Weights of a small mixture-of-experts language model, trained from scratch on English Wikipedia: vocabulary 2048, 24 experts in each of 8 layers.
Below are experts of layer 5 (counted from 0) of a mixture-of-experts language model. Rows are named router (the router's row for the expert) and show model dimensions 0-127. Each number is 128 + 24 x the weight over its row's rms, rounded and kept within 0 to 255. Numbers have three digits each.
After each expert's rows: "mostly gets" lists some tokens that are sent to it at least half of the time. This comes from a sample of Wikipedia text that the model never trained on.

# expert 0
router:107160110164153141085135102117092175124118113172125109084104144134116129097106131130146097160118135124128130103119166137133114145122104119101110109138130104120152184156081178116146149114148107095118097127158139108097127113139097123133121161109152124136109098135117150126137143151124128149116115155135147164169136106097129163142059147076077107102077133124138160111099108156138125132159
mostly gets: "man", " John", "ister", " German", " William", " Award"

# expert 4
router:099105125136151118149130143131156150160136119130134163150209102144154132134138099099117124080135137148101136120155141125150133091121114140123136210134147113115096132095157130137067119148128158080134114144138121139149126131130113079142105112118154099086161139118110142102132145114111146094165179150154134141109134121125132138101177124149157160130170126140102099095133113102118111090143
mostly gets: ",", "ed", " was", " as", "e,", "s,"

# expert 15
router:090131136140149120117104114189127110117153147125131142153108113141122106122142179159123127096116124118133092114121193120133162131093134089111054123137124108139133166080101114133127135131100131136127090092156126104102181147124127091161140148110138152152112140109106145104137162120125149112142120168167162152111174103125149158093106133152115080118133114158114112131123106138105170150148
mostly gets: "\"", "%", "]", " following", ")", "?"

# expert 20
router:121140125110131122154098147130096208101131152126140171158152113179081130141133097141126141127143148122094156141112127146137109104138148123128107171116120161158115131151156136134147162079147176143146124182120130113151123116098130123143144126103093119108164173140128085132118118120156140153150111136142072125075116162143168123156152135129144134119153119136133121135149136128107094166073
mostly gets: " to", " that", " would", " att", " do", " can"

# expert 19
router:139128128097092123103121148147142105149106096127100095151137146126137101123106106151109136094151130142118124099130127081158105136110158164153145106113127115170149118137156120101130085146114181165110167166120130094093151139143094150125153144110118104153124140144107147183094122160142132109108151133140103145089140075076124177133176127114083125146115116116170120119094121128109121089108
mostly gets: " p", " cl", " out", " De", " up", " inv"

# expert 2
router:114112089161095102122101121121133120136136155117156127124087132100172108156147115133141119122140137146094116118137099086142101126150120119143114139147173128107150151137151109147138114162139138139207096091120155098148083111153130136133100114155164134100097138139139091136160120110149148095148117121147111134148154090059096118129171093101125143162144107119095121150161159108096160153129
mostly gets: " (", "–", "/", " U", " (19", " K"

# expert 3
router:169100139134103145130081132095141132093136153162139144129119072131127143122139177126137127159113155148120185138123137158098141112106116147132104077133138146129123132153126131113112114168132163128138143126116192119067118150145132139147103128146134125117111152101130128133150097127149144091105118094088141127138147110153149145126111090159127126161157131187096108065148143107152160169101
mostly gets: " States", "earch", " USA", "ures", "iness", " high"

# expert 17
router:095137154110143143137093118160135148107148093069139156092108119137121113085104137141159127165146094113137102101132118173108154152129148129118169136135096116120122140108129108143098151117145085117141151116127120129155127136127090165103154076150111139152157083159121144136162144130117092135179106138102104099160087137088103142122150176114097127095105127091142140127098119086120134103103
mostly gets: " h", " H", " m", " C", " Ch", " all"

# expert 16
router:129142130120146116146162134125128165125143127115136116122111148099099156080122169141072155145130100085137121118116088096134116139089105108127140089149078144153119158141114065101174141148150127141113128142120110128130137123098147102124127165175107119106082102140130110126120081121108128121169136152086073180172132139112161143128137131138126131153084111128145107151129128128138077150145
mostly gets: " F", " t", " G", " f", " b", " d"

# expert 22
router:104099124102160129144155136147182103122121083105126127075085123080125132136120153106127117122137096126147100138151161090120174165099130102136081097101124128104093156108080155141093140119122142111143124117111134164143148096155140095140141155095097100149118117132119089125124134135103159116140152105088140080115153144110106147112114153134173123139112141084101128157093113112130170121138
mostly gets: " and", "°", " but", " ==", "′", "0)"

# expert 11
router:148128143155127153104124104104086131124170151108121098094084112134157128139138141139111134111100091124136130152162173073158158116144173101142112132125109080115098125115127162101145070160122120133102145126113140159141121128081153142125097133078161155105148123093119111125110191137140114157085117104114122127169127131112139132125152132151135110133111132103153102147135136115140191114169
mostly gets: ".", "s.", ").", " =", "es.", "y."

# expert 18
router:159112163120121127129139135121110173092132141144127130131145097194133146104076107132080131103176097101127124112129094146087094099138121166125144115136196098157131131110164125140126114142131137109126152130156133100148100081139145182121133116135147110117110096144113139135093121117176166112107177183132123131121135108132141096130116137124133125142108096143136160067119116103139157121123
mostly gets: " L", " Mar", " l", " stud", " ass", " art"

# expert 23
router:122152157102144106122114129105135117138094158172194093142148103136101150129117136147122146094163115131147117133124121124135132116136118137158125098137124154171192105117147149098079125103132121151128141135121130130113145168103112086107113133147098129111091119167131127101127097104128106135104126121143136108115092163196125080122140131152167103140083113111150162159120186156132163144107
mostly gets: " ", " a", " an", " his", " the", " one"

# expert 9
router:160089152185136120069149135125110141146158113076093146171138130088136122173133122158138114140135143097118116132140131126163143093104136116126140126110121116144107120091163149165132094140118155165129146101119146135111101146173109129095104105113140123132090175095145138111126156116090145109136148164181133132122114104101126138104120155125145081170118083120137154137110157089157106146129
mostly gets: "i", "reat", " John", "ather", " act", "ier"

# expert 6
router:118137099121134108070083113164112143142143137124157105127156129128092105089119119130105086121115146111104140134139103140114155164108102182104108144210097115109137114126107088128113106113162111107134181124139134134138169154160101176115111110131166104122125160149156155121168127124118141133130134126163173126127130067118159136153101147132118120136131106124098158103132111118102141148095
mostly gets: "m", " p", "p", " N", "M", "ap"

# expert 21
router:129091084172139151100175121137105140145096121146144159124115137134158142138128142118129113143128117095129153115141122125111150102119130123215123108164123096104129110115100062072159140153151100133164104131145113120156124135141126112118129099161173128128119146140146130104113134140111127097149121145099188155146113141129069126117115103100131100139133134159123145088150106123108074138165
mostly gets: "stit", " form", "ident", "icip", " med", " cre"

# expert 13
router:162111103158139115160124126119137107139184126166087115144140110165180129135158144159127126164139100146134111140158107146121086111099162151141164132100143167131119098144137145118114102144118113172161159132094146156148096062182148109124131112149084103165114124135113124122124141124131145115105118148141091114135116081088133130146152094109133135096102159119140157115109149119175144135101
mostly gets: "ra", " \"", " re", " e", " pro", " con"

# expert 7
router:130127193063118123112150131122134122148110114109136131115136113125123126117103109121095126116171115117152173118096106134103107117202134157126139088158167127113112111147087161113121141086132142129096122134117061124157110118111115113089145107117114150124109123177109119150092143117135149116144149102128106110114103146148086132119147122088130135092143136124172165161127133133159066136111
mostly gets: " May", " con", "In", " tra", " July", " August"

# expert 8
router:136165086113124106099091090112156110141122131131091114140086172132109127169130136080098159143100105123164126135133156116148113111165102136149085121100095122120133159133149110122174127102161164112133175149079133132144124133153136140167112174123097109101166099139136098146101139116121130132120123100155106083133123115180122118114119134142109123149182146090098117120120153127148136095099
mostly gets: " |", ";", "|", " from", " the", ");"

# expert 12
router:139130124147108108127134116151119171097123144119115154174129133104138126149112147168116133123084122095113150136134108134128100132133105109138137156110156174160150122118091126119084191067133180103135133128118089110150136158116144123144095164157099157161123147120130131113148083112131094141120073152125117141136188123127148112139101131116159143115182159149111108093113115178117150116149
mostly gets: " he", " his", " it", " 199", " 198", " that"

# expert 14
router:119119123113146145174159152151119099155130103137118136052150108159096124142120104137156130139167126161107113095145154130156123103096147113120173167144136101117124088169142155121124105171135097106106093085192095149118139090122165143142154147147133146098148129161107140125128151159132127154102121098144153122126127151152122121133142140113147126116166141130136142093144108157072085130140
mostly gets: " st", " St", "oc", " not", "v", " r"

# expert 5
router:110116136127094146109142148143097124150110126076121086115203103127112132113113127117121153121124129176114105138156146119115117174168182138132143124080110148124120105113141164157164134140098096103070154143111133115101167153129154135135130185126109125110114111090126131147154105138122099148096136106141117093127151114095138147091127132177126147088086094132124115135104162149154126142126
mostly gets: "um", "a", " e", " ne", "ia", "ublic"